Experts of a small language model: 8 picks a token, 4784 steps.
Below are experts of layer 5 (counted from 0) of a mixture-of-experts language model. Rows are named router (the router's row for the expert), up (a neuron's input weights, with its number) and show model dimensions 0-127. Each number is 128 + 24 x the weight over its row's rms, rounded and kept within 0 to 255. Numbers have three digits each.
After each expert's rows: a language model's description of what the expert responds to. This comes from a sample of Wikipedia text that the model never trained on.

# expert 52
router:157100130100136118198131104083135214173122146117135155176117099152119142111132096117130100148140117126131141105123142132138159137148107110119122165169125162162155132144139151118150148136199149121115139122144128134123125130123156121113113152118148115116118125122127134127133070126113125110145100164127110172135142124110084162106133117111123126106132103114154143187148161073129113135170
up0:148128086146129142144135121135141144148160153118108123120102121132093135112125076161119088102150127184115121128093091115118184144152125114147120151162093141143110135135149139153186197107126141111089117151134110142116166143117133098099146141112150159155127125100120127121142136121089091108108143107095105139107115131119118166128146109105117112127149116114126131210147175120143132180140
up1:121141148126131135140152151148150113174141171122141148142122099117143144149086105147137129109143122140142135138184087159131138114119123114144119136131100165076149111124094109145181129167184121102134113127138100166150134132058165150119124087169159111153140124130136152162168114130139160077105105085132078140129137111158148135115102131090133144148127088114161141112137126104130133148148
up2:143158139114141148133109099106139147177098160163118160185156113132121124120151119159136129094184073141103106117155125134097152111150139108146127167137177145128129122114166063156126137153101154126112128129134117172124118083145120128097102123136116178109161164091127099101148109131139155142129098139113126116106140122156072141160154104143114153116127121119154153160167134115120130148136
up3:117145155098126125149092101099121161135128124127138179120113106155101096156123164087151108102134098118140156108129135142097113108083074087124100144113145101161138158106136153139117154141133096113115143152124129130143093141138143125152130180135176106133128110121131110126103119161125117150135147162145101162151148140109088102128135170126201100146138156145138174128159159108092098155149
up4:129085144123118177142120144104133142130188128136110167163122133098111118130123126109168138100171116147097166147120165148099164109083093142111109165083081111152191117129132145153135165077132129133104140166124105181126141134122139146145158132130112122132111110151137107163123095123117107128130121142124133145129101158120087082159125121119094122122113101138124120180164127100124134162117
up5:142096119132104135146119153100091180128142112142115145132135108154143145126152060101153102130130102121113124102139162137095093149154109116087121154168117147101130125131097166168134142127152168162165159117126116133135149174162126132135124128111156087148129133108153109086141080116084127159127114146142095136151151145126114102148139126132115148158123154088153185166151123139090111150160
up6:143110130105164116195148142115128155113168141100101154149143135159142132153111123101127115134124125082158125152149110148108166121122141116101101133172130161180168139114117124109113128153199097102098118140114113094122095180102138122152123110147136100101116112101106095127161145129106147131156124148133162130146139157106103129142109147112105118082132139174127093187163136122145122140147
What it handles: Pipe separators in results tables and infobox labels or section headers, such as Born:, Died:, Personal details, ==See also.

# expert 59
router:127138109103116112105165152140149136143122136128127138116161116141100120104138132113116114174136147165107151141181112156135107192105142141103119133112129128130125130113152096166147116134168130119142145116121102125124094121099091133093144069123155108136057106144117121139148096158148136150114099085170068120137161135142135170130120153106103161105128114119131169109126156096077089114112
up0:113129175117100159132127129139148132108167123124166142134115153155148136107125126091114103116118117172112151097155134140104160159126143108145120113106182122125143154113187088110120113166141105116122150141110101205125111108097147112084141126144153106143115117127140130139141094167117170150134121124164113129091111130098136146109132144113137129170135160170201138118112146131112082092129
up1:129123159137082132110127160105163129140127155121099156139151157126124122133106169093108116162153116178122115110196099139131144109134161099151117145137132102113116150119126121110101136138127183126153134137139121152133144120167134145105126111161152108134113123125117139116184075154109144151111151197099141147092188107143110134178121121144103111120080110117138108129126159108116107127079
up2:124119148106146172113149114133155166103120113091130170134154147163119125120136149132139118123095132153143097114153154134166111119094118086088108109121108105139099112102138115143150162150123143168103149097097126118148133104111098109182139102145126149128142128179086157128128091084185129116102086118097082130102113149136110141148144108079110091124100121118112156128139122163082148128109
up3:112123114130106131130143111150121136113135148095162150120135177163127109109130107073124099078138141135114130126144117147120134109157169115090102101131116121153124127144124147170073101094188133129118188091112123127127135118098143109108167107171145152127109150140147113147093138129167136149104131111109081112139116129169104154104090118116146134150086093103083152105128112124113134072119
up4:160134107127136181127131167130134143136134131102149117117143119114105133103100145136123148111134123160089143168154130125142100188100147168113110148149114143105118126115117124163142152106159097104155132137128137125133127160083117163128118157127174135141093130110154093103092152180149125155118094072150108144169166120127136122178087143115136102157108142091151152094095139095107088131113
up5:158127084077133132115116129147146174164176116113134140141125084134116065096123136146157135153128094107123153114127086135123168144123144159095090179147153112170124102101140133110126088118135093147098152096170122105122120096142142105100108086125151152154120123147151140163141115128123134105141128121128120101131149123131160169104120166147141143121086130105159164092110151157110119158142
up6:141135119118148108110166107147094111186149157099155171127143126150107143117143107136121160127108172103176166124167110140159125118118104130102072123098094107096118101124116142136124159165141103118119136112081114134110115142155122135125148086155151158133122129139129119172143098155151143131138140113145126156149128155183112140080123130112150162151144126161099166158154163137149177110104
What it handles: Ordinal and attributive modifiers after a determiner or possessive, such as first, initial, previous, second, plus word-ending pieces like -age, -ound, -formance.

# expert 37
router:118107126113142143165159090113111134141102127096116160124167130125125140103133150106126147156120151131084136109152118136112091207067130146139119114117147173152148132072152092147136141136143086133118152123137117117140132133126078128153130110117126097179081100128115116155169111171147164175145132127156118147140159149126114135109136174120100120115114143123137174137118173090132118122124
up0:115161109128138136088131090097137141177142149084157103153163088110138161150132126161119111150136172097155091098144139116138166157117143116138110159170095144088124106139141161150128144176175128101105133137136136075142114141116139093128158108114158134129123146106170099132113122186113128134132111145143161124123140138140149112134117169112139135157120133159122137114093157108071135089109
up1:173124135126184159165167123129153151114112164150132151107152148133099120128127135121155137131133088143129145145102071122090079145098084122151129117123115137117138113118134107144108139124134131119083158134176119111117151121133100116163116166119134098138091149105058123102167152166111102192138127133102159136096120125151099183147115113130113097125130122146130168153132146107149125121144
up2:147107118136118102126119119180126099132115143136108140187173142144130127157171111092108124154153109138135150138130119170148091098041121130105149132095128127133151112107060159132173142113108141138113146141157135117126110124138149117148146151164121133136118140123147146159122155118095185118131153131148068141111161111113138095152115135082097143066115104134116120133125121137120115124121
up3:122104124064182145155143108108126172158145157142122132067134120122121112117103145118130154119124158144104108166119139116077096140085121154112136128152128119120151093112139129098076133136131109124117165152147127146157183107137160121129115152124132115169113163146094089148120127157128154196118134109127124136096120165110138133148088144125110138142150133146152146119158172171158138148136
up4:121125144118133153133131133076143115134118136138110139100143099082116107133133117096138114125213124111122125135107130129126097091097144143124103059122104091144158174111151094113135091128169151152088075129179117137145166161144070105157165100133139094115123129137123155109113102120139137109139151161122133150170139125125124127125156147124156144157109142107135125142128156136118093106165
up5:103121113123138151161163111108086134123111140140130155099127107125081119123128133136173148113156072152133145139111143113164104116138103119094129095074131189079110101080132128133159133130159091122147146133101113106096101085118132125126120117144132126123105075107090097146150152174142105116115087116128144149125131137179135148156095154164147107116100165109145128151159152133119143146120
up6:124131108139111168139147086172126176134091194132100148167144152166129154120140119103155134144105160130091158114109114104118119102169119156133101128119149135146108106101165133152119144140107109136090145111141131119169110111139119177142109125114099091120141169114116123118141154155133179169110135156113128141113153139146107131155103153132130112133091190104192130103143143110145149109141
What it handles: Demonym and adjective endings like -ian, -ic, -al, plus whole words such as British, American, national, e.g. Brazil-ian footballer.

# expert 26
router:129086134081166167159170094128108135148144123123138147121165125152137122125151161107120129152141140147143144087180079142078098156085103119120103129107138144136144091078128120161141138147151128098139144134126134119129125094120093124148123134126131086176073091148115135160125140157113173165099130127129124176117144163109117127112158122119123131089103165147131161136159169120122128126134
up0:109123129093140149169138105120117090092126174138140143152131115154105111130112101090119134134128172119132127131163108114070086174134133122137037142123110115107144086133138112150152109108170135099154120135148144124139125087117134130113109100175152157148128115155148138126089144165102106135123114126103157158107156106096168128159122070149131106126137119135163112121171114126105123121114
up1:146060115090152132151157112115132111139120127161121117121181140118095105136104136130113113146123132150140137087134132110103090159134080155114133140100116131114151091090129103121077146161140140120131172138144125105162144116120125156128079113139084115136102120171113125121139140144112142159117110130143148167139102169141140119161189123084169118126142141178104120135151175173126137110143
up2:133159116110149157141104066153132108183125102132109152119147114196083156106117128110165104069160101141120148064151108139115100168123181128129146124126144122088152131143155113165125148134101158113144136136108103114130144118156113134145143107169127093155094119118109124104143118133139185121130114115117120129111120117100143173133129116110145144091152116087114109120151158152126128147139
up3:101095154086134129152114132117120135130102151121134127101120096162127119122139180119135195166141133103129090088119117115142109149073092125154098114115144150123158105066126136138069164143160113109093130139129121134157144073106096112160133134126128155145140153140135094127134141126078165115091155115113162139133114125108095120175156112127105115126159114125121154167123128132092121154118
up4:142107130105127167141156105107136146114161147150139172128158144111134153125123093145089075133155139154102155120177133167156108158144176130146094130099122121144144102145105084162129156136142094139139109117102150101100118107125117130086137150147111113168109094095112138135121123109155147116119131063134090148163142135115140129109147119152131159074127165139137156127128196094132138134130
up5:133114148146100170129093099092102121132152134126169107147139127154119141129054136136115125106136125086116130110155120105101132132144120148117081131121116112128161132139124100141160165121081130113141122136130118094111129141129102083135123137129132159145140100102127166147166140149102159170112130136137120146158181138082118136099114061099085174129119132107129178120102150093077143106126
up6:102100181115153151136141095083067124140144137111136099150147128151156125124125151090151154158111116133140115102110097140079109111104116125107126115133116128147116090123100119142104154123164098138140183118091124161120099103134102120186141132148089168149099146161134126147075157135127152127092135174077140143141131146136138112131119148100167126128099116129106154166145115130109162139106
What it handles: Adjectives and determiners right after the, a or of, and adjective suffixes, such as new, original, large, present, Administrative.

# expert 25
router:161121129134112152122197145140099138129122136089115122129153125109154138119167108112110089131172171194119113137116160148140134153139162092093114123136076145141107152129142149113097101133132131093117133121125137115133088116094128106111117102116177118123082122119178125139095120116154166167089130139137111138122133110112133108091108132114140088099098119172118121145118110112086071130153
up0:176142105142110115109135090175105144154076133146144141101099150107133128141146075122123095144185149087079150094118103105144144096131146117104116142122115102140122138126098137056094086154132108147109151116145131135128099102077129083148123107131111160119151138140144134145113101070096143149127100103110089106135147131126131120110123107108111135120106118132111115121133122109109074104111
up1:124131155161121144092135124129140146146125131168105175149123153158109118084155081124144115107157125117142100156095107075119155142130135118122104096124116125111173151157154184117160097123121115077136100121169120133087121119156113153129114116149129174158104135151121138115173127165131162148138100133113166114177169119107165153143103125144116134132161129121081135163156123108113141096146
up2:115114139070141145104096123107154159124111130107087082108134123116136146119116146108111105121186145139109136132150094156146131142169175136100123131117100109159120146112131125125161139127165153128173141127143168094175089151127102128128091132127122109150055111085146117150129146123141161119137123128127109171129159092129142119099104169112150083126148112141145154129111164184147126116145
up3:125128147126162137153112150178094177112159117108148127140167127110131139154176129097106113085147127149093140137106165129111098149139132096088105117131132151154103134142112167115127177108157101125158132150138126104079098090138080115134126128108111141135104095099183175133077146115136150166095108132136108128103131130132158149145150168126137098111112115173155143163138126123116105136137
up4:149151139107144113129116145167120113099126086082121107138124106109129129136113129142143163108166155140175102147150148160123138116120140132078104133078060123122098132161078084123154122153135128111102161109074123145144095092100135108139150148124094113136117138120094175135123156115110128132130134082151100136143132112131134119118151086111102096101133109138126124132165126125109062123085
up5:118100123070119108097145116112132127118096155127142118062130107112134116117144112100152100103165169129112144167114140111139103144131120107098129150135111155152130150113172165102125132128110119153124108166142143131180123149139129122143101096162163120159084125098126128170145102142140167106123140127131145139160108114120140118118102121082148115160134162191138109140100114103125050097133
up6:137132145150117096103148120111099121134148096107112186125171182125111119141153122118087083145114129154129099112114116121149180157132116134112109125137121104157132091128159113103101095165150125108123149097152148145132068111155142094142134128149147118135122147152155165119118147121093154131167132120129086151122130143105110102087152148111170109117103132116135113169100081149109066135096
What it handles: Middle and final pieces of surnames and foreign words, such as We-ill, Henn-ess-y, Rubb-el, Lang-worth, Birm-ingham.

# expert 39
router:142093121111159100090152148111139116142125162128143129125163093144093125111159092084173096139143117117141132117112152162134144175127115128128128140123112137104122135160125117188090143140120077136093179170148143093133102135118149110131145156101132124100102152191115110153145102133095108137131132141168131134137126178149149135150143156118121117110096132145124117132153142078075095143096
up0:151169092139133144139134163131162169140132182156107120116116130152166149125143101111089141107138156122091091131137107152146147124143134089113098145131100155151161150164115094109118131165145125114117147126162146162082130132113120105142139096137165147169189119154134123155109089123134143116091118161136132117167137141095110128121119079115102104137099116137121149171164140113076100153147
up1:124121087113131095157166125154116132143119167131113158130152145123091107102166143138129140126185126122116090115149143144076115125120141138099124138147090149105058087105107119170114108132155106095108164147166142118119140103108128109145093136130160147103100090163173116159113112129090161125121107156131102140149139157115136088167131150108105105105134111145159138172135115114109131171130
up2:161114096151133117131128098129082172145116140116093144109112135118128108107113121085135105091178130121132108088133158165148151167130097093132105123135141130097133117114131110153145112173147133065113173145155162085135126130075110079128140103120139097158109139120150133154120113159131133124106093113166134137183156123107131108090135136108131135095099144144154168147133157125125080123108
up3:119134120115143130148160123135179152166106159128146152156168118181127122138136144100138097129168174145128090104136134132131127141144137069136082134115120096152126140105077129096117162130122109093125131139138122118127144118140093060150134144136139111123151119123160080142146121111115128161123084198139130154140175135155110125128102145105118134088106140152121109178122150141112080128125
up4:124158112099144154151099106132109165124087138109125225142138130135126181111149145150087089144158153130114115114123122160100134167114109108143119132133122114103125116103147129126162135126137103088094138156163130107117156111127149116094184087118181112130084124136126113128132122120105144160097122128175122137137089102132112122148136150108078127132102118161136118169134160115117107128162
up5:136126132140142124095144148086145159137103178117067155111129149148147136121137123115137109121160177137082111124133113128119153142125144098113091172128108175172126110087106139151125121152115111121073171182122169142110140133124108128120103089153140116130114109131166114157141066135127145102154132152131104116174161162149099107133118106130106120115097107142126145133141156129105136081156
up6:102121122104102156133152080099112094131114148140118172129107145181099151104155169124126093082154137117176165127178175092109140163144088132160141126109110158112089135097109125135140117113098105090129179175160167127094130127116163110159119134097143133126140111104122119146138135127102129102168153153112139130146137126101124092135111101090111122118109128141106147118134122111122135159094
What it handles: Function words in narrative clauses after that, when or which, such as he, would, could, they, to, not, plus "Did not" in results tables.

# expert 11
router:160156096134105154146098109136144132146106172135128108139116089157161120115124139118166163156135147130115139101170129110114165125130106145107101166128075192127086100170135145141161164157111100121097143139119114143135099083126140091099135136120161162125156120146145118127107123126122134129139109141159127105164151125097094105109117162123090141093062162113145139138124133166134121083122
up5:169166101134129085112125108091125128126129144126113158126138109155120114103128156150159110124149138118139114131104085162113153145144116120099097096107098156123130115126134121127126107162151165114093142137144146088107144085120102067151135134117139117164100095157149098164156125153126153175166104150143166108136145126124130167137121139080109129175082097149119160166159163105086119134120
up6:139145134151141109128174130144120184133149162108105115153128113142104131137139082098126089159167132120096117138129130147129165154126128123140117112131072120120164127170126115134148142132175113095090141116142139083110124121116129104117132126112172101123084111145148103130183127154162142127149151083109125108163124164097097119104141107097086083123129096120144157158171146120091093152105
up7:083163098131196108136156144104112167173144152103118124152115112138104126108124136092131109147176151165112087088143138139149121148111143099121133106123087140139166147116119172131127164148114128139135178150159143140077118117103098121103114133128137084121125141154145108134128110088116184137136140112119116089160109142119096165139146134102102137118123148142135125159158165095080128135145
up8:134100142089185130148146111098135150148120154122143136131135119106098149093139123097125093056148135159135125115171133142165091180099143127122078156144089136163099125120124111130137139193152123125123161143135162118107161130103134136107108086081146149128122106124116080135147122137126136126152113116117103131118117171117114143175150148079111147135123131171110141148143149127153112095148
up9:119166147127194148116168118113124139179128164114147130140104147126132131112160138127131126143130104114090105116122127152125139179110116133101140112112105146117173132122128159160134122149163124080152138155139142113129158133128092114137147134121129112168117143154149119176158144162126137153150104136148126159173169154102116123117120129084111126069115112170169142188163129145130144188134
up10:128133120141142084122138136115124131170152137092126165143151153146135154127122129082105081135177120135113162095108121128127159150132108110102075094161085129083150114099149168143158112128170118166112165131148133155088113125106075136148127130120134114135074138156123161150151132138103147133138110114150111126133140152145066103128158115095139130144100112178154118152166131148105123129110
up11:127135098110121110128153157106106189173128188079076105147115122144115120063129151072098131131167117177141132080102133151075125146096144132122080129125111162117149114101158091146167164146150108122104124103134128132110115153113128129120116119130133122147097090129133115144139133192142150126150112105137135125109131126135140102135122168089123114142114133155142126140116167122120123137118
What it handles: Word-initial capitalized pieces starting proper names, mostly personal surnames or given names, such as Met(acritic), Kh(oyski), Gill(on), Bh(imreddy).

# expert 6
router:133137144154144161203116113111089155132115162112146126129142114151138136109153132131146124127136163123112113103118166142139156162061148092097097107128131129134128130126122093145132164163116095113126165169160130130150107101121128117153140123102140120140143110127130108127128114154075083099095138120130124122188108121064054131128127090123128093122115131164103158146130133158133126112104
up0:133138133106117109126119148104130184117138125094111166129159155102124121128139178128099143133142137119129190100174129138119172122090148108122107092108104123128118131146100142148117098143130083124126169122162152078104138101082166135129147100120135123154098128106103205154108156154123133170157148131146092167110118106128106103099168117126146137100138124154122114130138166120101141151144
up1:147184105124144132166117110119112143176133157146104187132156104097093129152128150137170091109135167111105158116133104103148134178122112113116097095152132125098094124121138105170124174183100098150134169140115135129123135120117138110103116105125098125151142140137142100113132114162112110114130093117089133121160141099088097143161111071133115110118130186095111146123150140131133133105134
up2:110126147139171123181103109114092137112084124132153157132159123172154147129147124136109124132117150112054162127128127168117110169118142106098094079152139138143082157115140118075147126148129120145134117131136111135149134137109100152128146138086124105121116130134179128123148115156122122133068143118143108176142172135094104111133172125138151097124155155159132160165141163121127123132167
up3:141153130081085152201128112132080157138131159110111148145151130100135145116123119146099105111173147144096127132140111163156124126129120101110135103173118134130146133109132140124176164130142135096091173128162135112104133136113124089118113119092123119101116213135140093146147135146114094145148090116143091129152155161149131154151145143132148145124111099156124156157133177121093131130119
up4:152179097157198167117129116153082128130151131137178118144164100169129145126113129136181099123178144113120125105116108112136158177112159117153132092137162154138135148102117119105130137148132134106139160095181135109120107125111122105115107121144135118127144142110093142173172145184127107139104122132155133112129156162144150144137087097154135148092124140141124146110145127119147098155151
up5:168164102160128095157135101162155136160125154082114157122186095121145186154112153109117064134171172112144119133141138148154135109134130114087084108162113188143132117150126133146104132115150144133124137113135119104123145126107137090142134115122124117116101127147180114103116125122133152153121129127153073138129134129133114094127157081097104114120134126103112134166094163113094111125101
up6:155119103129145175152138091120127122141132144106099122135156156122144144091132139136118114139160167183134186121145160104092119120119137124160071153122090155110090136106155131124135141129116097136124174159149131092077139122083093108146151115157149131149103119130141106166122104170135198114129138112105096167134145139109101141157173125128096133134110123140139109131140153132133110176122
What it handles: Pieces starting with P, C, V or c/p, mostly in proper names and section headings, e.g. Lem-p-icka, Mac-c-abi, M-ec-ca, Tony Vargas.

# expert 56
router:137120137128131163106173112132133135142134127099132130139177091169122153131090136135103091154152177154128131115141169122101165145101138123086126159157117114147128139126120126134101126137112122092104141120155159102105111154115145129133165126178177096132125118135166100138099124122127211150082110135146086133124125162131134094098087123098121115130143127174168133130113132174103129120159
up0:131131115145120133090118118102162115110145117113127141176179115154162104096130148133123109107129119150139084102150179127112149143145125128107125149148150061119124128104104100098132108102122152119116168118110131160127126143100155142103127091161167095115155142160156094127118122143147172157128125162145066111143154136150127126113119116124107119105110175171175120146153149131076100105158
up1:100118141092115133130170156124139158104130120118129114106110179144146166163122106112145128138126150117096128114124110174060108078147143142088131153142135145152139139095157154083109107179121101107169152129181124112126137129137153122116124100156162111159114154157141135118085104179153135108101106099149135122126159122153112092152135158122103075139128131141132130123091141113113119108091
up2:104116142117150089151117122106113162138138091130103139130147081136132156075127115168159105103151132124130159090157162121120144163116109110091143092169178150139112115124158089115145139107115115109083145130144148138110139144135125114136128135116144142104145140119186154151120110140139153087119153119129149149158088188148179136159152087090160120139119126155129153153132123107143155163093
up3:129144139121173148138136106110123146150135126086109121122151137109126151108104129097137120160110135123112134095132135162108126143125122083087153089099114182136133128113149147159119197173110119144140157119156126098120152142087140081097127106119154142130130121167140078096145127133143149133099104104090129165169095112151118128127121143131099108085081128138108127123149155067099106137082
up4:114167129084133140114137111155128136148126122123129132149140153178117119128125108102152109138072132088097150111142138068082118152095127099098132140117114100165142103095115138160137097135085098115108145157156131120098144111105149135143138145113124089163139173135168149132135166149109124089073124140119111138185098141069108107122152094135131142127140134140122147158143143122124096127175
up5:114121129114112126148143125126136105142156127178113139128139109155151132158110107148169143120143172117071127098164154137102108107117129148070125180132128120111137127085130123148127164162114102118147146118087103111093171098129185105110111130151098112127111119138121097147069158158112134112129128156095112125127089150134105111155088141114123154103172143122165172146157133111147140099162
up6:137165160162153165133126116119116152090134146121120138125120122096079168137160121114112105165136161131112116126107173140144178136074156107088111110105107110132075133147122167130136126129104123162125154107115201085151106115130132100114158143112148126128105077132170092117090139127158137128087146144139093099142121112136143135130145122106112134143134127096105135158106130111081142100155
What it handles: Lowercase pieces inside words after a consonant onset, often in species or proper names, such as Habit-at, moul-t-ing, cl-ust-ers.

# expert 28
router:184131089069182137130130136122108119145077153109101145127119130143118135117158157091107082113110128120105107103137148116121144118139164092084109117148088138108122169125149085129143126118129128102133126134133103122145110143132136143145146084139184072135146114119150094141153097147117148136093149145142128124137120134143089140102141148085105138095123124147191165163126088129127098154136
up0:116153135126154130152109101147131088119111165116129126134123148135098153080149139171132125108129132155167140105155122137151140121155073118053140100127112099169164139155147116146088131163132114123139106172145116154139155143115102130152114096118151134151149096147110045136141150164126139148131106131115146143120125125157120128176100107104154082104110105138121125131161089134118129167106
up1:122136111128125099133080157128127142113135153109104148135114127123147160115120172118162122093175130111124084140119124159152066119126124137122152097138145097182105130119155080119130113128134124086138123179154117162134135140076146127100131144128131115165152140118190091120085133134138125157130077160105102140101116104131097169142133097153171147122154154160141142125106102114152107125100
up2:134119115116156166106141139122127114110119187060109163114146121124094119085148116090082123128118129136140141114163145117115127137130151151132094128126099183112118140133148086123106108135150147161120087138123105099147139137127161148155103166159164156145145152164157099126138113090127107139079087147119087142128133156177105135154139137111129144150101167172112138137125128172150126100115
up3:105159085105118115127083114133120146120116185107152095126124149155133151106128116073112103096144126129156147161103155121091121110156131147111095107113122133103104155148123141094085113176125106153112124112125105076116109146150082121159147121172167143130132135121131108098147083112127163153076117136124115139117122163131091138136094094123144143112136130133113091146163089124161105081132
up4:173131106139115187125126121110129120163137166106125125140096092124110151097156145159097112096132124119141137167124143170120135131140164154122155165127077099137134141117163104127140128090176119109164157125132155126158131126137134099127093142106143140090127126133122089126148148137130108107109143137074096128065156127176107159162112171125092146098104148159156123132108155121097113130164
up5:102143112126117147079108108104072168105147138169116138160106134101137145123147113135151085170147132100173123123146110118134142130168180111114127143144087118134055127119118141143107102125143095105087118162140122139095145144105113114125182145125131107129141156145117149113092126129102129156137155163093125118148098117154120135112093154145142118115139147154182086136108142128172110138166
up6:149130141145145094142144107149138087160106144096087199135126112168117107108139148086116161124134141102124135100100137119129122158133107077121152142155153122109096126146134114149155148133127088106154143133143129184150142117131103144115183101132168121168159145100102117117109117175091148105094125128135138147098130107176122083120107135102102146063137132126119096135127157136138136149140
What it handles: Hyphens opening infobox or list lines and compound hyphens, plus labels such as Died:, Class:, and re-, co-, self-.

# expert 55
router:129136092140139120119136095119155152158096168125087115146134106154102165120136122083147126179164146130129172108144126114098144160131108114123105166147068152147113149159139099129138111126103098137078162122128122144146123129116143095121144163164149105159107141130118125105118141137133129149069123145159139191151177115099105127114104172127099100124101109148164131148139124133122094112170
up8:134140124120155101155146091121096124175116160117143117147124098150094138108188124124132106107154150135099098099101149152073126108124129131104118123142132167112142164132158167157122142143180118088120133188180113108090132151133104096133135118107103130155108130172145122127116118155088153162132097122155094150172143147140125134120125116128090118129107129163137159155120137128084116107172
up9:161155095101134162097133114113127144151135168130120161145129107180123133109119138101137115140173146126140088154136144113136131151088109084174127115104087153109103124106148109144140147179137128104140137148168116150152112096120099098145181114145168128147128103143181111136116088134094160147119108127151109119170159143139134149130156134095136129166098130164128145148122086093095088118125
up10:169144117093151156111111124148094187149117179083130170117137107144125126091112156115150097136149116153136086133134135138113165152091131147132119099120126156116120161109126132158126167156134125126092157139160103102102138133104121091139139126133150088100083129162122106183137115113106137118128130127132122157147135165092100093131150121077118122111119166131153142186164159112103104134108
up11:164105148117174131142131108114102185147156184120108130151149100140129158133156153078125118124166160134113087088134146147110152110119139100103087138137115155115111103136136122156160160157138084084130149135156082108158123089077118093121120141108143113141117104138152077167127129154120154106124142132151089141148153158088127132146130098132123096121144136161148148127147119108110103129106
up12:158174122122153149113164138121098152139125139120129167099152094161127100079103151074098104130145168131099112119103138158096141115112127077142118134139083127098096137112130117160136158156135133115121104133153073115140170151101078090122131142129102111146116082152150118156119137159083127101119109132122094129142140143139123112148140084133138126108123141126144126173140135120088117125193
up13:144116126102140117139130127107131125157128173111115135125173083097137142141151117125142130104163143176100101084118115135143157120116141106094095170136101153114093146139118130170119130142122112139123143141150102107133168090102074124143183124116126118149114120183179125124120131093085134099103112141124109094118135136130132118168137124096097120087100133171128142180073148117109090144113
up14:168132117097138137127163117118157164151125176103101135160149119137143136118146082093117109122171135177135125086176121150121164163113088119141124116143101143115119165141142115131144140175162125123100156163165098092112155105096115089130159106135144090146109093156109099129148115157123139159106123150127101109152132161105107102163149140089128122101096115134171105156125127114129096117149
What it handles: Inner pieces of Slavic, Turkic, Romanian and other foreign names and words, such as Vik-tor-in, Freihe-its-fonds, Rodrig-uez, ș.

# expert 13
router:125114135156125141181140100130151156150134180137101105103129098130151102088191158110129133153153133191115101084139157139137188119130155076090100110130096128107111095150114116149128120172120086116095159131137122118135128094106085097096135180141157142126101137130124115146139123156088119101097112141143124100148137118124077146119109114114125097127114138127116100136122102133134137140131
up0:132141108118118093126142128118131149181094124099148162149133126144139103122116147074149109152160141078137136115169122117100109141135132096154119123130066136138126135127121108133153147150143147144083149155173113115127142181094122120125125135105117116151118094122141121116113099149117179147104101161167065111125163144093097137144151113079074085146094119141103158144113122129145118149119
up1:135154138097111138129166135088110176091106157120136157148120122136149138064125094122136141144165141157103092105159127138137133133122161147102154109120081100141154176127127113117131171164096102101138172155175078112132144124104108104096121155131140116131110124139117108131145127112138116140101109129146105114123112130096093113138092149117128120119103067101134144169129149081103087094144
up2:151119118127136110136155159111091176122122153120125150172171103148089141128113118104140123149140132161142144123142134145134148172094123107129115140150065126158134133112143158147135186126120098153099143149159091110106136138121139087159149143133187118156125155142093079143105113096120169129086086120128088120136149165116096136096157122091138085124133099142131097159143123109112124112110
up3:152123117147126111153150089116113149125124159129101162150129110115159108143144090099108128138140165157138105038153133145106091137119101136136084095124080142137082113120113115156139115134141139106121122176149128092137136116126107086141163130117115094140107174166147115161168114125139161151136087139143130163135158146097142123149146104093105134147117096128147129180110131160097102137133
up4:139175101109139129109147126169132126157139161102101202099111104163127125098138144089098127098177114113121124109149157142153114111141126095087131127142112096101166163146140122139136143159142133088118144130200104098059144125105138084159154112096140114102135120120158131161131150125120139135076154128129142106141131145135099123156121124170134142121098091119135131139121122094122125123144
up5:141119099092143098106096117114118141129091149143090156129160101153129161118091122120131159107197173129108117113120139142111090155130124104112126146128124128169118124137092094131125141155155129113124170204167059111138144146117111095154120129130127121128100157147117111107134114114123155147131093141137103116155175131165122146118149108113129129104093124195150131117142132091093127121113
up6:114135161144125135127126140111130163165120179113110119132152088133139162137156088077120135107154130096142092128166124147118106160122132106130097139119139176084126134116103120171137147168111128098101173071136140114079146097074118108109150138096124082119153118161114112120147130136140153152105141113143125144170129107111120123129142092137123111103088162120154113143131144090109093147173
What it handles: Single capital or lowercase letters and short pieces starting or inside names, especially B, G, K, as in Mac-m-illan, G-mb-H, K-avanagh.

# expert 15
router:125112110084132128102115146081117148143148150090115141101117130132124152120154156144115071106133128128101127115164107137108168140097055111136109122109134112127130094097130128155126145166107123122080123151160157147135140156123108128109118131177132111130140131122160126137116085179127123130123118189131110172139153188115140125137140121130129072076112118132170142129120129110157075110110
up0:118135105107121097140169123120120153163126139123146156109125133115080121080107142150107132114129104174111124137138158165142148162085110121101144141105146134105098125125154122124132144162100150122124134109150107160125129134143037112153139164165163119136127108072103134139094097154127152108139127163127127132151105127119122135146104151100139097118119060188146124112097117098139086126147
up1:151119130104104137109184132086119106144132145089130143121119119125099156126141112111113150096179151134113106126081133132126117109163111132128123115107155078107153090095114149141089126146106125073144125119128148151140178137107102142110116143112134148135142115138137128114166133150100169156131112186122092181086141103111093129164138129118146096064129113146162134163164131111150115162133
up2:155113148133134155121148160121090138167117152131173166100123111140104148135156116156122078089156107121127110127147128159159134142127113113096145179145134081117136131120151114130099157164157143126145082147165150144104087148145137152124096080182090090114137131122123149154141112141116152133168101134091135143158132157138127095140115103101101092110126124122177130168129124098132133122080
up3:152098074115155167106131123134105143149110189117141160090114141126133118141089168133158082103162127122137134112164111139139138111131118143166114083132116115137129138120089150145106134108107123052103138172190172122086136129163075106122124131150139098108177134102130125093135114132133083120126111140109123122098149164123153140146130140111097143138140085133124133146118129152119116128122
up4:152119101115108127106130117095115157153117118098095176109135142107107148125169114162086099110151090170148138121108111152116128125174099162141130126113158119105107126107183092193115152135134127077120106112116164128127182103104142130141123129136134138161151147128116139164103158105138115143064111118141082133117130173134098135134104128146103132087143127150141141157113124133170121166128
up5:136121132070132163153120092134119130133102172071137146096132149093122132136105110153156103123125168141085113119128152165122151157131129069108138124103138135143112123128136088125148137109152103119114125123166167160135120105096121157161152103101121103112131135151110138141122152157092094140131145167157094152110184181125120097146119127119152098064111132152167143117137128146163128113129
up6:120159136071147130114140109107108139169120122099129184112132137118111078088126159119125120142141104170082112079135072130094152169101114096147144085163140094156126128106093154127156123177146084130072142149171165126140113127094121121117134124123136108123128126136106122125126132153151127130121168149141112169124105147112091132142103118137143107125140130139163167086123139127152137125153
What it handles: Line-start dashes and newlines in infobox lists, especially taxonomy boxes before Order or Family, plus mid-word pieces of taxon names and table pipes.